From a checkpoint of a small mixture-of-experts model trained on Wikipedia.
Size: 14 layers, vocabulary 2681, 40M parameters.
Experts: 160 SwiGLU neurons an expert, 4 picks a token, a sigmoid router, a shared expert of 128 neurons.
Training: a variant of Adam for the experts, 432M tokens.
Below are experts of layer 10 (counted from 0) of a mixture-of-experts language model. Rows are named gate (a neuron's input weights, with its number), up (a neuron's input weights, with its number), down (a neuron's output weights, with its number) and show model dimensions 160-199. Each number is 128 + 24 x the weight over its row's rms, rounded and kept within 0 to 255.
Before each expert's rows: "comes before" lists some tokens at least twice as common just after its tokens as in all text; "mostly gets" lists some tokens that are sent to it at least half of the time. This comes from a sample of Wikipedia text that the model never trained on. Tokens count by the router's weight.

# expert 1
comes before: " ", " the", " a", " S", " M", "=="
mostly gets: " for", " at", " on", " of", " in", " over"
gate0 [ 85 115 158 158 141 192 132 131  99 100 142 154  95 115 111 141 173 111 118 133 134 127 121 126 116 131 132 133 134 162 143 120 123 123 117  82 111 167 144 113]
up0 [136  77 109 144 117 182 108 125  94  94 138 116 123 138  67 112 103  82 138  70 135 125 135 128 110 111 108 151 114 128 160 133 119 155 116  98 122 103 149 146]
down0 [145 163 137 175 117  90  95 133 154 168 119 108 137 181 162 131 113 119 115 161 133 133 107 218 127 142 131 111 118  91 157  79 114 118 143 145 152 150 126 136]
gate1 [132 156 133 123  74 102 137 135 111 123 135 122 112 102 119 129 135 143 127 103 114 108 127 163 148 178 144 102 120 115 123 134 138 143 156 111 148 144 148 148]
up1 [131 130 163 146 157 111 123 163 115 158 125  91 115 148 113 151 162 134  90 150  90 146 126 127  88 154 148 101  80 113  88 117 167 107 158 138  83 140 153 112]
down1 [132 122 161 144  93  82 184  92 139 120 113 128 141  64  90  82 135 149 112 162 113  98 117 161 159 117 161  85 180 143 125 132 152 103 146 106  96 111 138 110]
gate2 [ 78 126 139 122 112 176 104 140 116 132 106 114 120 111  99 122 129 141 135 148  76 129 185 115 143 107 168 115 154 153  98 134 149 119 128 118 141 158 113 157]
up2 [ 63 133 124 136 153 190 163 164 117  91 100  98 143 111  88 125 141  89 108 114 120  85 163 120 127  91 128  93 168 139 137  99 141 127 158 120 113  99  82 146]
down2 [132 162 129 135 151 119 106 150 133  97 167 167 134 178 173 140  81 146 156 138 143  78 153  96 151 139 127 129 136 124 124 133 142 119 167 192 109 159 162 108]
gate3 [162 137 131 121 127 172  70 107 162 125 125 120 125 107 121 116 154 135 137 138 147 103 112 138 141 111 128 142 133 154 117 153 127  76 145 122 148 127 114  69]
up3 [135 109 141 121 111 131 154 171 132 129 152 162 130 122 131 113 131 151 124 153  82 129 116 156  95 130 130 132 131  92 162  98 136 120 118 120 109 121  85 118]
down3 [145  77 124 142 119 117 153 133 120 139 141 135 136 125  99 118  94 168 106 126 126 107 137 159 118 169  89 117 105 168 143 104 106 141 135 116 108  84 103 145]

# expert 11
comes before: " ", " the", " and", " (", " a", " S"
mostly gets: " and", "),", " but", ");", " &", ";"
gate0 [123  89 104 148 146 149 113 136 138 133 136 159 140 150 123  94 156 137 161 147 121 110 134 123  87 127 147 156 137 123 113  86 142 102  93 130 141 151 150 109]
up0 [130 147 112 125  93 171 145 103 153 142 147 116  99 149 155 161 132 153 134 102 133 107 163  89 132 182 132 106 158 136 136 177 184 144 100  96 114 160 128 130]
down0 [131 107 151 163 135 110 144 122 112 135  74 136 117 112  86 131 146 155 120 117  93 112 175 141 109 122 122 146 148 131 120 100 156  96  96 131 127 162 163 122]
gate1 [ 98 164 109 161 113 139 120 121 137 143 112 119 137 124 110 120 167 130  92 174  99 169 142 120 135 161 120 170 107 143 129 142  98 103  86 135 145 147 127  70]
up1 [109 161 105 135 146  91 124 129 117 121 117 114 118 144  99 116 132 101 132  74 102 140 112 104 138 122 145 115 135 133 113 142 117  86 146  98 114 130 101 130]
down1 [117 161  98  98 110 110 174 104 112 130 125 107 141 115  90 120  60 136 136 113 109 150  86 138 139 141 160 129 127 127 195 142 173 112 163 112 121 107 109 141]
gate2 [157 103 133  98 149 187 161 132  85  82  65 136 102 121 155 122 129  89  83 119 110  72 142 123 134 101 125  93 148 167 146  96 119 130 135 126  81 141 128 129]
up2 [135 139 152 119 164 101 168 118 125 104 109 142 117 135 119 106 119 113  84 113 131  86 148 114 176  91 160 145 148 134 152 152 141 120 147 110 111 155 130 129]
down2 [117 151 135 133 100 133 119 120 105 139 155 131 157 143 133 159 160 197 164 135 119 140 123 141 132 162 112 153 146 130 136 141 109 129 138 131 197 126 151 114]
gate3 [105 143 126  58 151 143 154 123 167 169 110 177 177 131 137  97 168 103 121 155  94 129 103  93 133  53 123 147  79 127 133 113 147 122 149 122 112 110 140 164]
up3 [163 102 145 134 175 141 141 146  83 153 149 107 118 145  82 145 128 151  85 150 142 126 155 198 131 143 127 111 145 124  96 142 162  64 164 188 179  89 114 166]
down3 [142 145 133 103 130 132 132 141 157 133 112 119 149  80 128 139  87 143 148  85 193 163 138 142 179 136 153  84 129 122 116 139 121  97 130 129 142 149 127 130]

# expert 0
comes before: "\n", " ", "|", " The", "The", "=="
mostly gets: "),", " f", ").", " \"", " (", " w"
gate0 [165 149 129  72 143 156 164  85 138 133 121 153  97 105 145 124 128 132 136 124 156 118 132 137 115  93 125  86 147 188 128 130 123 113 130 129 141 104 146 159]
up0 [138 148 131 103 132 166 168 154 126 122 122 143  95 135  93 153 119 107 175 132 152 124 115 164 117 119 120 129 113 179  84 148 106 102 138 113 109 122 126 161]
down0 [155  97 142 154 128 145  88 125 157  90 140 135  97 136 100 116 164 135 128 192 139 122 183 117 191 118 186 137 153 106 120 108 126 168  93 102 163 127 163 117]
gate1 [106 174 135  85 130 139 137 155 100 154 115 138 153  80 132 112 100  96 124  77 127 102 104 116 109 143 150 114 104 156 140  87  85  96 115 113 108 135 125 125]
up1 [153 135  85 108 121  90 137 118 150 132 160 114 139 127 107 104 152 163 156 121 138 116 114  92 149 126 127 154 152 113 159 147 107 105 117 135 140 117  94 124]
down1 [127 113 169 146 137 136 114 121 141 148 133  98 133 112  80 108 151 106 119 159 133 107 152 119 102 149 115  96 152  96 159 124 130 144 101 134 111 132 121 131]
gate2 [ 91 111 148  81 166 211 143 123 144  92 130 128 115 126 164  91 125 127 117 155 110  97 110 118 145 130 170 114 151 140 156  96 113 100 133 195 146 138 115 127]
up2 [184 160 156 129  75 136  92 101 160 156 127 142 146 104 156  79  67 113 115 122 117 112 101 151 130 151 119 147  89 158 127 124 140 141 110 112 126 131 102 131]
down2 [176 146 130 105 122 153 137 129 199 117 126 132  96 134 111  82 148 131 115 147 125  87 114 144 159 137 138 127 116 117 145  79 164  94 140 141 141 120 115 124]
gate3 [116 157 187 156 135 111  83 164  99 133 117 137 182 139 182 115 150 127 138 120  92  88 150 110 128  93 135 140 132 147 123 121 114 144 145  86 138 168 129 118]
up3 [156 128 109 122 122 138 130 129  87 129 159 124 130  99 159 139 102 152 113 146 129 118 101 157 103  97 141 119 115 116 159 179 180 142 129 134 151 108 134 147]
down3 [125 105 144 124 148 104 112 159 150 116 119 143 180 133 125  98 101 152 134 158 120 121 138  76 167 126 105  96 133 107 143 146 103 135 138 137 127 102 125 138]

# expert 3
comes before: "0", "1", "2", "9", " |", "8"
mostly gets: "1", "2", "9", "4", "8", "3"
gate0 [122 145 187 114  95 120 121 161 130 139 166 138 163 120 150 135 112 111 130 107 110  77 151 130 140  99 106 148 152 183 136  99 147 101 100 139 138 194 135 142]
up0 [135 103 121 154 124 115 151 104  71 109 151 118 110  66 137 143 115 114 128  66 113 138 144 117 145 129 146 133  80 135 125 147 128 131 150 147 117 119 121 127]
down0 [106 108 165 139 119 139 155 144  75 131 154 129 153 144 149 126  98 167 135  81  96 134 131 140 126 117 135 106 114 149 108 100 128 172 124 139 105 121 151 125]
gate1 [154 146 149 138 105 123 123 141 131 113 129 115 120  98 144 153 117 129  90 148 147 118 116 115 131 126 108 130 102 178  99 143 126 108  96 174 111 151 126 120]
up1 [135  70 155 186 136  92  86  94 133 153 120  91 140 140 130 135 118 106 142 123 116 137 120 101 144 133 145 136 125 142 130 156 131 112 132 123 101 150 155 142]
down1 [137 114 125 115 147 167 146  78 135  85 106 143  99  99 128 123 111 122 118 143 119  84 126 117 131 150 108 126  89 146 171 155 123 132 150 172 136 150 133 129]
gate2 [177 132 135 152 132 137  94 110 137 119 173 135 123 126 100 108 102 136 145 111 139 135 130 137 194 152 149 138 124 107 107 136 134 163 101  95  88 134  70 114]
up2 [131 152 126 100  82 106 140  98 144 115 134 133 119 145 151 113 130 108  95 133 146 107 132 105 107 131  97 131 100 125 168 105 109 141 137 129 138 185 105 163]
down2 [169 141 200 100 106 152  95 169  99 111 121 100 114 128 131 116 129 134 126 130 150 124  86 122 149  87 166  76  88 138 111 123 142 133 120 163 147 180  98 147]
gate3 [135  90  85 173 140 126 107 159 157 142 156 141 119 134  95 140 135 101 131 115 138 109 143 124 154 162 178  90 157  97  91 159 138 146 160 111 161 152 119 183]
up3 [145 133 152 167 120 110 156 131  92  90 102 129 127 114 141 115 131 139  82 163 162 104 134 136 161 160 119 121 127 163 146 105 124 149 147 144 149 106 133 148]
down3 [124 176 106  90 149 163 134 106 140  92 158 160 134 120 105 152  67 145 125 142 152 130 127 154 164 141 116 113 143 113 137 122 116 110 159 147 129 137  87 167]

# expert 8
comes before: ",", " of", ".", " and", " in", " ("
mostly gets: " career", " station", "ution", " first", " government", "ction"
gate0 [161 145 144 136 113 113 135 135 171 109 176  97 156 141 191 144 121 115 163 198 110 124 125 168 102 147 129 119 123 115  85 127 131 121 160 153 104 136 167 135]
up0 [132 116 137 151 140 124  99  82 136 153 137 114 148 152  92  79  94 149 152 126 142  82  88 132 117 152 112 147 108  94 121 142 124 115  95 124 128 111 178 125]
down0 [120 135 143 116 157 135 175 140 137 115 130 157 144 140 115 158 141  99 121 167 115 168 157 131 141  62 133 140 146 151 102  85 108 152 164 129 115 116  93 139]
gate1 [ 89 131 144 124 114 142 199  98 141 119 128 149 144 116 100 159 141 146 129 147 108 125  99  82  99 115 145  84 119 147 105 130 176 117 157 138 119 126 128 128]
up1 [109 180 162 153 100 126 130  98 105 132 128 118 131 124 159 128 171 101 116  93 127  75  95 153 138 135 114 112 138 139 171 104 159 170 168 101 178 113 109  91]
down1 [126 121 145 105 132  61 157 122 123 129 112 116 102 132 115 112  88 122 153 154 144 132 179 118 121 156 117 128 113 109 102 122  87 112 104  79 160 158 143 128]
gate2 [110 131 148 103 165 154 106  96 134  84 128 154 130 132 135 123  87 132 159 146 168 143 116  83 149 118 118 163 159  65 198 115 156 102 159 162 127 106  99  96]
up2 [109 134 136 105 113 150 101 163 104 129 126  97 156 107 148 103  98 152 128 106  79  96 117 135 163 158 132 149 144 131 147 114 166 120 157 129 114 152 105 127]
down2 [141 111 141 151 125 123 130 131 129 155 130 107  63  95 119 159 111 133 135  98 117 133 110 108 104  80 110 145  79 136  88 147 100 121 150  93 102 111 150  85]
gate3 [110 121  93 150 176 116 140 145 156 115 115 129 145 115 138 157 149 100 151 130 145 139 153  86 189 102  71 104 134 146 119 128 128 132 155 109 135 104 114 153]
up3 [137 119 117 115 109 173 123 153 141 192 111  91 126 160  96 120 115 129 114 134 134 118 124 103 145 117 134 160 136 110 128 140 159  94 140 122 142 126 149 128]
down3 [114 145 153 124 135  93 156  97 118 120 154 160 106 103 109 103 127  99 150 149 117 144 129 136 116 139 147 128 147 145 126 138 121 122 148 135 102 111 116 146]